Experts of a small language model: vocabulary 9811, 1 pick a token.
Below are experts of layer 4 (counted from 0) of a mixture-of-experts language model. Rows are named router (the router's row for the expert), up (a neuron's input weights, with its number) and show model dimensions 0-127. Each number is 128 + 32 x the weight over its row's rms, rounded and kept within 0 to 255. Numbers have three digits each.
After each expert's rows: "gets" lists some tokens that make up at least twice as much of what it gets as of all text. This comes from a sample of Wikipedia text that the model never trained on. Tokens count by the router's weight.

# expert 12
router:156120170137147096148080089066167164131181135105132125156176131161150168161124115133131136121111181168178113157131122101094169105162143140145194148089143119097144140138134128147099161198037096072130152158124112109110126149116145159101094127055133110144206159133099146127148174169119122143074169191107168089133118080151161088111105151148142115173114128137138151111066166168120159046148
up20:123120107047091135137082144125159138170164099173136141098081162164110176130083194150136202195147145134139173176184094098118106124115172176085116160102111116119195154108114103122167144153101128122113144096155125165107160147170140105170139104115134118163161154114148126138123184144157104150068125095134130118130096164144145077169121099150113115031120121114118186161102104130099168064184
up21:184123106115131126130098079109110101130220178097180102107122086159094149125121118101179091104141121161117127112166033131171116115109172149102124151158116125101153133105129111172128146206123111085167154099072129166132152145160076124152099124125127179119141134129135105107125139138120113122114099128145096070126065080127165024092154159170194112154111064093164177130166143093152140139118
up22:134160204149199165105105150097100135100142149075149158158178166092144117154100105162141164062133126132171160106118142120109160166137100082192175157083126106154106105114133074135116118185137168127178129188109140106073111152131138136133119139127096132128129179112143186110151138127111069135081099134109100128143151083178151084180119154133183116123144072105118183146168185113148119169047
up23:198172119103068098110097083117165111158173106124158141156110100146110104109146115106117113181126158124112064086106123148127137132114134177175125168110155118105071092142140067134107117098108114129174121171132141160124191205158100120127109171117092094146125091154123208234151141129132134140109125122129150159183122113112117112100074109110110113166138128141192193133164192151090186121096
up24:121120150156118090182090166123126137136149140132126091098108093124124129130100108169189123073104209174143199166144102156097091149106121092140164142107076148047137100113177134129093134155109132162159124129136124109148131101079067162146083187156138112135091126125149107113146076066092131135165166126116139177181127081136094121057135187175129115195094078147097126089175146111165097135099
up25:131099108156086087161150153097101207161133156128111096161180118101118148164123174147071165171228133145071083108141151100138112148175142219175149138129116145154194162126136109145090141181157106174096126140135118145193106135087114168138080096097142144149190118152099116131126158171181137102059109133134103122111138129136154140094124114106153090101102133150114152167087176116154105158084
up26:142196119100078183148165091151090128139189112136171131167125105136131084111129137128081182137182086103119079133167078147179142062141102163055116121153161105145153133088169195183139111121124115124077167130155168150132097131097160098144173122133094104147142146105091135121125143145109174090136119157114136126128156144099204118139083066137106088096079069136172106157122149172192134157151
up27:130134143122160147085116148112144160117218126106229050114151122153145101144123067179058113056087141127175195093105137104165139132103140113129181149086146166094124149109151141121074142162153179143159137133141120063160116100153098121184132157076146180140132129070159109151139122151127041121160134147142106149130095093128110101151161109107151150124149091112117111124136171160086128123089
up28:158109144107097137132118113106157205158144129160096104121155141102166114168123150118194130149217106134144111172135151109185126123145120162152133145113123100170205113180095171123124119135051088062119124152135113120171135095063124126070140144093144090174208138128099106109151138156111141104121172153127168130125120158130116148122114146219190152146122171147114138089059147135153161064111
up29:116164125146153087126132170107043120199149194106084126100152084136128152139134090117113106086119150128126170100131083148158129102118116138068163121124110195090161171142098109124136132160108132137148145152102131003098141177102081148130151105160091105136104106142050143132135196099190134126123154129115135162158128122078162136143090091114081113178087100129112156174100120065090116128144
up30:105089170127166089150139141117104098170132128173103148121185103110144126135117133179160159071161102127165095142142135104194130076140124132124188093139152123149165176122212189156169140149073082165108181104168173159095167175148099140132130096169096101140128152147157121138128123092166125150151068197138142078153141176100101094110079100092086123161136173146144099158111146086178146100083
up31:138122137138118130126115091113141166100167136132072065128148106136165150107116155170129156126116118192149161134165116091133181090139138121138193119134144122124128156076200127150142138090146109163168106146174144085103106147083165130155137139144112116132076098119181133115139138098117155170150152154098101058191158106092083127171110042141201115121054092105168083124209061144102153143154
gets: ".", "\n", ",", ").", "-", " The"

# expert 11
router:196148165154158061224133036126126122082178134126102141134138118169131072152045140142141128127110121143140077083147077091194117147145136119065154140083125163074105176172114124148137140142071091119152159140138135109109133108115110138134101146115121091114154190194089141146163120096126130113088151100088128122137160127127130101141092185154155134109126095227129168125134141128115147132130
up59:134161193138124158191153141126153122102156125128133115076134102148131115111032122130145092130142180183129127071111118127139129116098142132125140136118163168174143103122100115172065138139104085155148190141160130149171125162095100110175080209146107162079116152137141096201129139143193132129081088102079148123153112119185125102148081105114112087105068101178192139155161154119120131105197
up60:080137122139175157169097098082090090106178178122162161175106069133141153101096064075066105135109166141205106163138142125177134128165119086092126137176114129106098162190134128104149172154120106121136121166129123110136094108133144141108113138114154120208105123169066159085139120155160177141113165124151102110098168123110119119137137163170170122117124145166101164134121153132115000118150
up61:160139104131145106154033119110139155098122129101112149119151125175226140162136106166149139112178108108121130093105134124086164135101104079090180144129142172110128122153142090153194124177128127097096119154097117111137113152056166103084089158175118144156157151169073122124116092118088157147112166113147203145098097076130201121130114142162182123162152147186069074114147139151072119136103
up62:154165143122128072115128136115143146180088107071121074064117092222124160175125079142098157150159181143130144096094113132052126124100126155119141090078133152098170128131176085135062127131082133095179162127108115059095081209093107107094127103125145119143105186178124111137080163115136103129104098094120108100108043163167119122138100152111123117107121079148115140132133112098176136141137
up63:099097129085117130167127087055169132145136100118150158118155170137139146143128143105152149127136159093098084192140137071157184148156128118072128160137183107167112118099117104124131161132140066097139148126155109152139187159149096124063076128157111110183136180179187139091188139135098167178095164095124172117109135120170177144100111168175166155204101058165106121088102123129103114087146
up64:155113152109116116166116123070096109134114111057120147123120061173130134097105128167188143117114130145157137140122171077205127166105099169152153101107157129046085141162171078096172115125099140109092118135110166066122145169066126147118138159142157105118136144058106121089146192072130094138095153164143086119137106170154097110173098134159166148147039083136169080135136162135111138093143
up65:154194156138140144175177128095133143112164143137100125186095117169187132083059158110099104097046143118216111099122096098132097156105106120157107172107164183115178138153097127128156177092090172120111132138158146119108139156103159168121077098112159085141166174183141133115157127118148133161090149145121174122138129106111168110139084063098144085105115177094191166077096101136148166120110
up66:143159103139129132162153095088085145108185097131090130146187095123131140078148143114055126149153152129117085107114118136160144045109144092098160146118130164112154143150067135151163122148122109084152197175119154120136118082170136115101088173087136055070146102142146173148169143101073144165154158113078073138094139134178129106075074177139158115123147130188103163101071098127073138134157
up67:116117148119187120178191119167116125093164174144101147167167077146142089091071114091088080137140151128130078160088107116147136119126107130144132129145095173129184092071149133140130129118166135076140159160135168116122079112156151156127102134070078161110141118081158100138176178048159107180166100139057132172131114139139094094140080150233147111115086166125141095141116125085110097124140
up68:171127140139106126140120159080128125136173150106102119112190189167165107106059131082132126102183121115162083193126110068106173133172105076162125094133142165092143101171082112105143119155113144145075197113139149090102177132103155185173077074136162119107189150156127110112135116150137093102159155178102171113087119089119137116146164131159125078108129169118162137091043131124070103128115
up69:176148127118121107094147151124154135162151116183087167129130097138138148161143142135166153142090171134141122202171121107081108088140134125080164176088179136151131109143115126088107158060166098112130172112149136156149114149127162144117160101154204076138181178127130161080117181046148147118107147090148153135171106122107135124194103096159060134115172135139182086106165092186124206118139
up70:100129132143111088161136142065128085127094174090087103127112075138125160127107072103125129144146114141101130094137081118156132141125160140088134204099112125137150186080146156123128120171154145131107092124105143057155149127103121156149090165150165209098169181136106050113132137105109091060092159122172093117115088076120151103139147090155126078163030119159135132162093146171163153101178
gets: "–", " 0", ".", " M", "M", "°"

# expert 2
router:182172172109126076163126101121176152143165139127133132129117119166169143112097127141156135157098161166140133148118121122123148036172130145168115164133159141086179157149087081163108112142069120084124169099161147131106076191102169147161079170080092153078134161102135137158137120111132143134102153133094170131176100126143147130091091140109141103168049134102162156131105144232136137042140
up23:176126062100081105116145069043130130195141160139105170119123117136133084163108098135132204137133203202133129096109117137124071103125155136164105139133182143166141113145116132119142138141150087131166127134098190147140100200135165160156124146154106173117120132086094124156147118076160106123099146183117124131163093068085149128088121114150128097159182171132137152067162184125080117080111
up24:208188129157140097123106080142162137105128115088183080122174141123237104206131154178159132093104148108133180137140097153168105123138098151165135130114087100049151164197132121181148106128098107114162108160153112114117069144123124126152108129145122144145115092162139161144107137136095152156134134100099112142132159094165126149202134115088103082138078087210139193146122105125128122119122
up25:122135175177184135155123160104114121091149135087140103144167148145122068138130160128123127117139116128168104161179061122092101101175074161098159156114126108068158143083191170171096147166146138169142156136152121166134154145164124116160041187135098132120095146143169120148153113157114115164104165093130077152147092125108126119059137206115157080123049112131081154144134138089135170064157
up26:130130041135128129117096160054064137106153114127115125139144116142119188126116106151130115109090086166155078125215108123161217118130096155135149058100168132089133137192114111146146107174093092140130135163157147158076118220119093093126117142061158149108151119168130130074107081116091103150117128196148120108113131141148098135103116077137111117117174091118073127112132127198120142126136
up27:103124117101123136121094147153130194135189162132151101115107059113138096141127127106130060106129074182143120176088135148077107134127184122124147154107151121112179135068159126141055114074070126110111149135136098096146114127076142135139138197142113125118163132148138144164162086065082159089130166136093100150146129113127130090147055109158166036150164181120113157083162149162076160174143
up28:141080138103095077175140112144199158150136109089127132131119126127164137116072137119113134165078160118153111160168135147113154137093103127145165178119145178075107163142136111192071105156117137138151131088104147117109132112142135164096059188175179108086115108095098126149114156187111164131108073091144146118150086102132136162123072140164107160117041077127143216183145110096136148070170
up29:178168126121118131139142073110142128125098142135096084134102143093150087063124117174136149173072103153072129127131098140100114145093097159119084141112143115169142128085113101132116132117113171134166134117131107103112189150015125130076092103090101045102145080119156193128155140151143118083115087090147175121150133104062093098139089136148172155108048116128109170141155107112120119038131
up30:134143135083142158155126084151171130162198169102140117175147159230131174134141129097070116135141147078111071154133108086140099140160182173093104112147067155161137185141159104142171122162149085113145162118139199133126077122114119136148135121126167157120099121146070124042138131061130141149103103162119171106118082080141168148112104144156171101135111183169138084177126114106117142142162
up31:177123170108118090150131159174156120145152210077174127127145133191171142121140118165169103161166119120143132154085126164100173129102153124134095116116168173061146158158195130142162113182083167166080104164161162090106164139111118117132167164076106160132139146102120152101100142147098127110079203087128134089156178120181117135093128139142141119077140130145157105133070088148074200161118
up32:125166152157128113098111193084098142151116177111153138102083112099210152129084092138160129120154141123139163081136123141127139090099082195082127096137184147108205097158096145064097117140103064117105102145116167087113076139125105172164156081169138129099146168164125138141173128122157127102071068186107133093199168084145137097131084087102082126150176116159127119121162123142158116159127
up33:185173107095140128106088152156127093059135143076133118111138188106130091201115062127172116162109121101070109160126106111104130131118142168090137150144132169116104132083086083101181130128126139065174145103120125149162196164178139118054106142149087106059138126128140154118108121089171116150132140116066129113140161075169137130099044136131091138110093167161159143146115109179142153077089
up34:179074099135069055114121120216200110174188144089124104110120128122084127132098149095068065139114193136087106142111107171148154116164137140111124101090134129083185154052105155118169146115142098130123112132128117135140113132085046124121104104095101119157132127083127140179159121150097107127064099124131135168132123122149109099099138098128105099129085119143145180163088168044106124117156
gets: ")", "\"", "==", " =", "}", " =="

# expert 14
router:146142130129119101190129150094120124173185157144142103139154097122208121118109128159156144175139164174202078133149075109155182133106130092133158075142083102136148166135130102119135148150058154081105094170125174114097167148155105169108060150050141142144114185172147130120173175133110166138058137105082118070157065149152161068138122137158111110127112126123123111168102096154144135103100
up16:118154123076151124171120079105169098098143198085192099144132123163177089129127114131093161136102103131087104105212087139151104146188144151094162116119103119139101107140073103114153171097160184178200118152127044153136150138154120147084110141153137169155094155132118086157095087098113071114133107126142141081113133102108194085127146081073140118099130114175147176100107159116148175091116
up17:137130138042149131119148123160126124201144147136145086115136116147170075111077114103168121124106167135136126141068136081085167079100114163125115096134116111169140106126153087117092099092124120077107174123129140168077085208149164217101111150135123123146110122110143125126069125137133153100089206092096111153147112179137135166124114085172178125137078128130211117141154105157172174072131
up18:144125092129115141171160154087110141135140109160100065125105132152212141145105133132200097097115107174141095127165113088112081092100081150144147127154107101116117114142143076087064100180131139139095152132134139106141071132078157167103089187092156155073115185120122139080096112169150091128112179121133101153155058120148123125168109094171135176163102138089137137138100111158159220066165
up19:100167127086123172201157123147183093178158128101176103114126117110132149156117120171102143147115101158081090124076140178136147109183120180084124128090131129090096133157143164207096123079118172121102140152076127126132083118161083137124109110148122092165091146113109162190148189109129090121096085142095179071128103134137123160137116156091136116090056171121120127118136199193169137131191
up20:130078128142190103121104102122157135127191095101167099105146101144168069164112078137078168091128123088126137066138123137101097148157125118107179155106100102112131184120146072124093112142113122112160079209127127101156155140182187139112061115146103146129103158105171161164102146097120168124100124148164127103137087140196131027126100092189148135098154173113146124053125116123131170121111
up21:138098120124133105149133120138155124155132143080161155095099072111114178113129102091041147127132123180074142146138115164171187125119100123113121126138130115120197141150103126135161190237034140134165125152147160151146111106159071140117070153089078080140128121105166152015138087105140081141108105124100136142162145092120160110122115135160121103130129131144112131125131185190089104129105
up22:131129128117139153135118158100097153150078190160158133118094117099127086147127127155091106086204098161097156129129109069074135124125142118128125121153064144092083121092175090155119178130093156116129106104200111070163101140053090198103071168129114145102113102122117062078167193165061138149115117123092112104164151139117105111103079124124122152137104117188093179098184133135126153162125
up23:152099166166109133170117134076101114126199137123087100176154117173140133147096180161162127152100122118097122082125130105100178152123119117053105179059209110114155129151072091186135124146113138132136145079141197160139124090075147112118146160074180104156102154087087139118138172134092114115115117118122167189133124102170199129135143155120198112125089114156132126103113099196112090129159
up24:158095126094173108130113143044101159138115114157165043127079166129142128141115039141162093128163157101183075156097103116163188133125082116071140099103142127143117152131133126130123139111115117050106145105154105163071086171117111123112117089153145124157122199128127152134127121140174099151044115108128100151102157157134109098132099129169141112152098088117122094173091153191189080158088
up25:138069132112110048124089173066115107099136153178143114149119161127160137171096144187159177112118114197119138151122144093125147158149147089172147107110080138045119074102174118115170135154082211087102140203116135173111142108108134153125077130157101084141157107129097108112125134203136150142091130132113100107099158177155062117124107162117146155150137115115120160108149089195168130115149
up26:119150089155154123147115110157069099084159153150098105119133075126161142105125089169146167147180134077129138165151158140070201143139143114176165140103156133115077141119128085102131076111041167114119104171133137116160167152071117150077076205135073135102109142158106148198083189171138119124103183135073104079153183113153108133126136115131175140179150124113125141125110124117083090145129
up27:144107165127143130146126156163165102183210141120107116119076155132163187177138088148105065082105129099145124146120171136099124155126133128108125134096174131153102174108163149155051142129072090174112126149138215066146122162110084173144112148180104113112178167122137146157139083111142122130119089112123121104139139134179112047170048108093125131134143143112188148125124120193126113118193
gets: " in", " on", " for", " to", " by", " In"

# expert 9
router:183089123118172091180114167088106137102215156085141127102144128129139150161090146178155168095145169199166113083114076142149154129125159164112130114096112177115172112160123139165136170151116082114187139188167167152083155139142128183092117151122093109145132146187147124146189116162153128139084132173081173130118141129133172068076072112133109071185141119139125158097132155154140107088131
up16:231148124131090093145072098149094131132130095130085098136167166107101142179141103102137092155113167128166108130184115118173146184181118104087126092149126091116096120152110147146140099102081131072087131117124093165085088171183127151120104090113114127111209187143068182129106107143159072193127170151108112164100127124112115125074083150148112111141138126180160194147138152156130138082130
up17:149101158078077124099120140185153135146195156115094163094149124163126139131102107116128137127118153164109110113137133123108141119177142100118153158076120157086194122178120220152149187147092115080137118184108097144110137185132151182058115165141088161121115115059137095138158209146109123107101141118115164115138145142111154114117048146147123094135188159157133179076125054093105145109142
up18:165083157132068110152111086038156117124071139154056124066112131117148135148118100083187176146170145085110124134153100151181150101132129144156125097110161114081156121155150125113104131163108084111126122163086131118096126153115182154098134112088143159132098114068103166126152134182166111109125095202132143110160131160076119055063045114130126096139087078145147125149113105114181140153153
up19:126162110095086179103104137091123127152125149117152090104145128115185159198101165128136104227094149165156158152130143186116147082077158135161089166115157110107145113095093151068087106096136193115159156069090123094167191156071146102148119113116117113131188119159089138159115163067106164148134113132120103165128161086110124129168072108174131142117109168141163158136083080135102166083111
up20:194153143146140094095110117153112129137118139045096131077118061178137143139109068129150113088092142143149161183136081103085098140170133095140147148101146138109156134108093101105119108180087146193194132124124136132162141119111210096100089123132095123110126174131174099157155197168060114076118135129159103121148130117167203081129158093123134109148165149132128152096104181114085158121065
up21:113197131079144107158094084094091113162112134185187101182175093119196175116136115094088125108157163120136093180136053121180134105169090194132134173097123132106122109092076118145139141095106127136191155116139119101174134140112131121084113076137147117094088102082132100109147101056143092155103109172135146098147135146118117167149129128085125078129148075157167123170048166127125118153093
up22:190132158130124062173127124111121140069153146127145181098121114144128097162075139157150094120121181119125147131149119109176096106188112072115094082100119180086144131187115085141156099171112111128128182146136108130091047147161168174193142085125081123112131144125070174158141142115116097139160155179111112147117143079103119114160137205194138119144131083123180140157094162165088101114079
up23:151134143134098092163089125057129223117160141161150153134143067177176118125118140134131078088079158135122157129193125150166086051149091116098100086107134127137127201110103117166148128155156100104166164143138133109125137109157153142123098107129114160150144138162095088136083102094175112137098155219134130138085117129142155107154141150135108076127164161187134195162088207113101115117089
up24:128151073142179107149127124124176127083152145155091158086140149114189169131148151170083093134113069122164106116165157129137192151134212074135184121165102176137101125143155186125171135133100114164159106160148150108076162129119105110074175141130169143081145154173155142160157202104135143112146162106138120127163143074165128154110125128200149076165120135133181104089129194144104118099169
up25:133167110124113124074122141101127114121151108171163126166087133112137162148158092145219106144156093185155091126219091092128131155199139118133172114145131141136140099125116156131083137141145124110125154119152131134121144219172132106090155119097029076142089105173111102105143104169164135112116139139129134130123151145128158085148080091166136103188141135150174106123070216114152126114056
up26:158135132097133139127115077161157131173185142095116131121103161221144122171143152115154081160155084126130095116089128068192122119158194184108085109130166196120101122144106191061188110106127136086162124170173108127131135115209097126124103154112091181129129083181112116138137122079124162157127172113127082107062115142111094055105132098158127107128116123145141141130140166119151123103174
up27:190107153107125161181078127092126120104140134165100103132182175115155120146147076093135146087116094155148091127142123099099099155130123123165141152132145103097151110130142152181127109162078162156125109095168116120106092153032127088039067110119153172110116121131089158132130179138140100139138134157144078143147159091124166107128103124135141176156037117098108206154104127223160142081149
gets: " (", "19", "born", " ", "–", "18"

# expert 4
router:143138116131154081153102121085142165134186128116119050094116138141197137099108122117134162096117153203182057139124148119108168144118161128112159111133188128108118088155087118160102167158133126089149165183162175144136068113153170147084103139125158119132143161175109154117137115113143090124024112159119108100136076157146123102141159096136105129186097105140146162097134203172138169049116
up4:130106139154062102144108161084174117125095127119097085105151131111097182129123148102086100165135167161170064103145142116132184104135172132141177120091163144116129155109128150165104101129082100141107163163183177180147108121032111160111102143131113053110146130138091146168173144152185122115071174141139114118132082133148126056143134150152134145142108169159146186182153102133045105105173
up5:147100140130168129131087120115098072120152152161102128120101127143132146136120139144134112115153163175160157093103136114141225121139142194139138071104065166125092120171202184156074101110132164136117130104172147132096124118160077161086081099081162094139089131114102112170151091111123132117100193167096099123080171076171127120097118104126153139156088119160116119084062134193043143108108
up6:127164139114128179196121097116073134164151120139118104114153155147078120123134090146140062195132134096180123067107152132147105138105176087139170095088187134151115119097151113084174121132130120133139191141185076103113135111129146134139113177117141095113107203180107080114135145148168147154082155165141141109128069132108087099115138098104128104169153168117209175127120180133058134192166
up7:130185112152120061091073071129109174161079126167108134141151098133128129130061139123102157136153125149075137156084159140204175181154212132101117130132141094146097201148132158104123163211165112125152101121134112106136162103120129138139100134158147135220136070143170139084155151095143160102137111149128096056110104143092108136124114152137128111146136145182123170163078130119103157127064
up8:176178121121169103121178092134124139189176138182092114131082155114198131116101186109190107126108134153122151106178108078134100087185108115143110145162118097162103109098109037119145086136123132167118132097130136089127145165111081105138099177082160058113150150107086112056126132144125130129120142095098172083134109141182130164108114068124108163141115160129166159161136097085189164100082
up9:147121180089152132165070075126130155189161113108142206162126143123128162117096095135127126131143101080139119170164130129108183092145160130115146159132153190130218157133165179223130142113143085137120135129177145095147143116178144087061132105101115077118143152108150117166144167123093175057155141162153157093148097136090105110116145103137121143075166161151151145108090141064140153070147
up10:132078146118166064133096109105119155155133098078138092128087051097172074125138087154114144118150094065126102144096131104087143160159110099134151165103153095176171135147079051163098119110103171079136126097088090138154141135087132091159131129104070105168169173056144205115152133135136115119099148170119197146146155106154166117089130093119096180106085104153084156152106113141134095104158
up11:100177094099157140096109067144164135156123099126130157170141124143125141076102084099099160152093109107126074208192114078098137123122176091117128167113087146115154113097128090096143153136093136057132082118169105146031149122097183177107120141138175102116148099085190132144164134155097148159142123117112167108144092147143192065132130156138154150181076127164126130125105062148138155178131
up12:117154183125139121145114164096173153055141154176205138154104139128182060103072171146097111132158136094057131140142121083204133105117122156078114120134153165112097120165133077098171154146149101154123111160155098136123124135131115138127070121158092086133112166144166135117118102138114120099118173056110137132129179119097111150094130144164166143170058059112108198079139188102120123167146
up13:154124122121192164113154091166158165152055123162102130167090130174105045147107088124169132092139169096122098174146162131087124156160097144194160129167155117130169112130118125127189144118120092144094145128184123093112168134130047132196073144104099106127080165084088141173157159141144139139090159087067135099128109115175136092126086124149133096176157165117165139125127148130103197102102
up14:131143108105158102123115123097132145122125137073112156096189108111128116094129149144061110101109090113141120123151110147096143126160064138055161117081143135108161142114129133172106146115097105169156151113084134160101101155119163096130060129049068139084092146133132123156213139144121162120178126159018134110175174143164156101071127086103139091137089121195171095163132126181154118156153
up15:155183181066176099150120116152186072136172097134191104088163147111160169172115090118092158114157148135158128096142127121100167116123169082151114177146160214179197167170138136201158177159115109097121147092103094113146093179177157162102157095095145162106145138126108122075176111114130119133081103139075137099101101106133191141150163116139154154114115093138104142124126124098112175119112
gets: " was", " is", " as", " were", " be", " had"

# expert 15
router:154158088094138044159136118084161114151138150114127158136136166121160111149108159165107130128130151099116062102157092077128151151149172124134130106130099096077108094178104093164175135131061119074152099163150130142116165142146091145057137151110063091121166163185141179098138156137101154111017128115121151097153087138157122098137069135143162114181112151177150161082066122132138094098122
up21:131172143084149154116170140096136195172129165088126141163136138125125089150174170201114127123040129161152099133073085141149198124168121120127143160110084099136120134164156160131145143121072142141189186101131119133159127139070110177161065112152134130138131124098101152147115120097207094090083108163136119103157188130163157054125074111108085149119108137085168143166146127122073108126099
up22:138087150111134073176148182093130157186119128087161111174122146113118103215131101193155133121111156165191129133157103115138143163122122137099119075088119126093077123122130141191065145174011085122113125185146134162090126113143079144120139088150109146163160161140132108126153149128143118147076134126123120137142113126156182107125163084086109103113086119085112138130175137213178162145131
up23:133113146172139149124140110086121162097188123142097147105106143167175094122153145205139121116101179162080116076162123130168115123116098127166105120150145113170137082165100174132108210126102118196207197134096093100130149114097130126133121134117107086119169195156081168144093158137159140143121113165095189118164136119123111130137094149167154126193170140148102178120105149185108136150040
up24:193092156060105102125177059142138130066106106051110125113141082137123150119141144132128146118135091165115059069133123139208118172123110110130158146105061159149104153145149131175176152127134121132093168148141127128123150063166126129119062166110080088134156194163128144111197184104151109084136125111118131136147167157141098134125158116158142149090101100180154152088175149181117141116172
up25:127122186158105119147122085131152105167100143102133140140085113099084108098124140152061117110171179089155157122129136111119183119138150149124139205120116147111170081074133163194162125130113129072116154120163166120081132117162170120133132177135151216112201129092119201151104214098172117134106139128083162104109176096163189074119125130145140127148084123149057129127112139119163105093140
up26:168138139052115152105152166098188124172149215144171139095140144188124095209099129113108149085142141146114091077099067126164112106101094107091197148117122150151137110112131081161120115130112146084159141169195114157167108175087140126158122095159104172083121176095161145171152152131154080120074136122136176136126125140091116102157108091161084147170119154102137124134171183138164104083120
up27:136139152115096083158100137098208116117159127129193113154098144128172084182169105134166082140073172106161147197155128123143104165138160114041130133113112118168144171168092110129152133113109126139159094095113087113109186117123149123157123075125111100138125109151060128166167107120120162153136115184099183121132082125086090130159131148118131103141202036153156126144081113137194117084109
up28:116094180105158140064125110115138136132165143156169133129143119179102194137115141160190172061079127131155130092139145122101101147085147089169145167158104102108122104127121112128161139128140164128211133110147092108135144099124127140078130110135135095024107145081123122082138164108149138123076156174118111081173110115153128088166129192158184117137160098144131097096165187171047142146072
up29:171219123106122111123168071154132184102131213133129174114050184121163130201090155118114140133078112127169054154088129121090155104137141163162146087157134124097147095124106126165083113154115133060141146143096128109142154162127077181187132125131120114150176125128052119079144131133074141136120162149117124117144147173149136147145110109137105150130130095131185181175159147114149079121095
up30:145205138075179220167160094130116144145154155127113118071178125152161158107121147128155160144163126114143122134176118104095117118102159093151134144094106157228158087182146097141083184138151142114154124163102139144181138121143152166115105109107209118060079105115165153144169127123123136122090097115133149090168089110084151126113074131115141061130163119086160114081169092122145169113132
up31:145118166142167141113102117096163180123151162072096138087082086111174129109149094106118180128167131142150132158152079144146145122133089100180102129172105150117200119150101070097164152155074139100195135147104118176117143121146187156173130118065122119103138134109108104071152128116168176113105115133126165090148088053119200071087103175108198140093101098096131130137186150154131137101095
up32:128159137145128139194139169102146187119179135177145126114145131162153138121071164136161153130176089135134173132198153111106142152097114147109179094142066176106164168118121102175135126160114157091154119142159192080093160136142132127115116139111133170101099076163106162127150130157164190085146083151123175043206153158150124145127101172120155048124129146091106099149119067116129115125180
gets: " of", " the", " from", " at", " a", " to"

# expert 10
router:136113133050112080194138109152147116123130192142106122151093132159130177144098136166141179109154125144138087118145122161121173094119151132103128131075122123123161160143070137132131115139083092075164197163247179152159129113109142127137097130086164125087167150166120099071143137102163105094072142139043132111142101133136109081096089139155126114115075143156162101121155145165154107075178
up20:124154132106150081167082197117072153151119141110119114146138133159132140165137156140137108120216111160119113134147085156114127118117130096129178079142102155100145119177181114141191108178117119116141204115147125088058112162165087201102068171104093118116093093125091121084148095122127146045101157172107178075107170143139098157109069171147170131155061113113131132118145089132149128114134
up21:129115167076129110186073134139099164127154135099135118073136143176164192104110128121061104124170208137090158101078139097151121094131118158110167135119098142100093128075112183108141163159123164136170119173159168052084109093097073115143106122155117139159148081148143081112079136089120096082149103121152123159122079093119093145086124152138133099150089120194156153098071106122101172190107
up22:158168129129134161160144147147173102144148118093095110134130134159148141182089130172079119132178109147118101116105126125125166104124158129085165158166138120155098145086117089108046137161097078121157216170107199156156056114085167153163147165157088117146128138080170141126106129123193106064116146182092138137108146158119179072125132125094117129177091064183159105110114191121121145157111
up23:125099168134142116156108170149127165104153162081149144126107112145148101093123171111099142080130141161120174171172057149130144149144163132181135137141152110089090142148142149149150101218106133167168129109093137124175204139105141152077169188117094095107147106143067100055118133104142095090154190190098130079107095125125101138115099129180142057209139149180137134099151136133137111174124
up24:132119150058116094161148208094141133108181129125158103162140074166206145120052099149112178165103143122118104081091142131142092094126136144125137103104090138178157122105075139121131105203113112075148165090136131169127122129117150153135153165134177148107143133090125115158157139146154175113090096150103215161171102144064122144056124133155152091142058143145117125078147148116158106180144
up25:134114136131146124132096160088128177122186145159109074185103095103172135165118122099143209100171113133100099078103114106112182136121160117159106184187134113163132135166135068160098129215147129135206110173115137137123114186145121099070139118119116143104102167161145135098101214126109091147136101163116140123186098120126098109135119049123145091120103061134095120140136152200126107154135
up26:163156126087136108181121111138142113187111144076106138081124155123199157109123167111111145124104189144097159143135120128140182114114095151136118102119139139137093097195114165130083178163086158180189180165154115150149166163148128138119064124085160079157102108154165110105115135114145109162107105104069131120114107181095121119073089153134168045136060091119106146160134147219159159103134
up27:135128106084155095156130139069112151120122168170121141086158184207116148159118116100197130080096108185150132132122089072090131096150143146120147066135124150092163170115178106131190122108092084131103165105177103145094100125135164116095137173124149123114190135184090161130141140132098160181083203102107144104115135051152151161121125112113114145087125084194125125101127067158159134108165
up28:157168106144116121127148121164106172134182122061135126110114097167187062184079128132122106102155149096141097109140146116196136115145168173139160141146106195147123171075143115125147112148123113159144213121181175148155143143154157159153134116083141183133123153056072084183158099124158125156088132183087132138150108171119068046145121132158150135149136117133183128104119134180139130089099
up29:154183096148136076184122098123099105149134160115119132189094144124147189176148126152150134140132117130120095139229119134155156102110145135064113161066060165081144141152090126139150165180116195132161092164122155113129086107146092116158094096110162172086124164193110122114146139094111128079142131138066106168082129093128150096095152111118110156121141043139123142063128164154149086093123
up30:098117118078136103149101140133129163189113132147109160133113080161190186120104101149077120158158179111160145151125120138128176069211137167120133190148129137121115145116157134154083129142112080079147129125179192139140145139168065116123090138129134118202222089128158139166151143071099141170119137147127171130112075086118100114186127208122133127152131129151158125139142074089096144167102
up31:148123120069121153176104151150098124144144129144186150134108085107135144137109173160123106107105133152154164127170085138145188123111108104167064059183136134200141156059157127168125118166109107093142173122122185128129156075121135160150115152130181097134184118092107111106145129072122188152067080127164160095121092168100151122107125113130143114153108092141124123168091182105116237092093
gets: "\n", " |", "-", "|", " ", " ("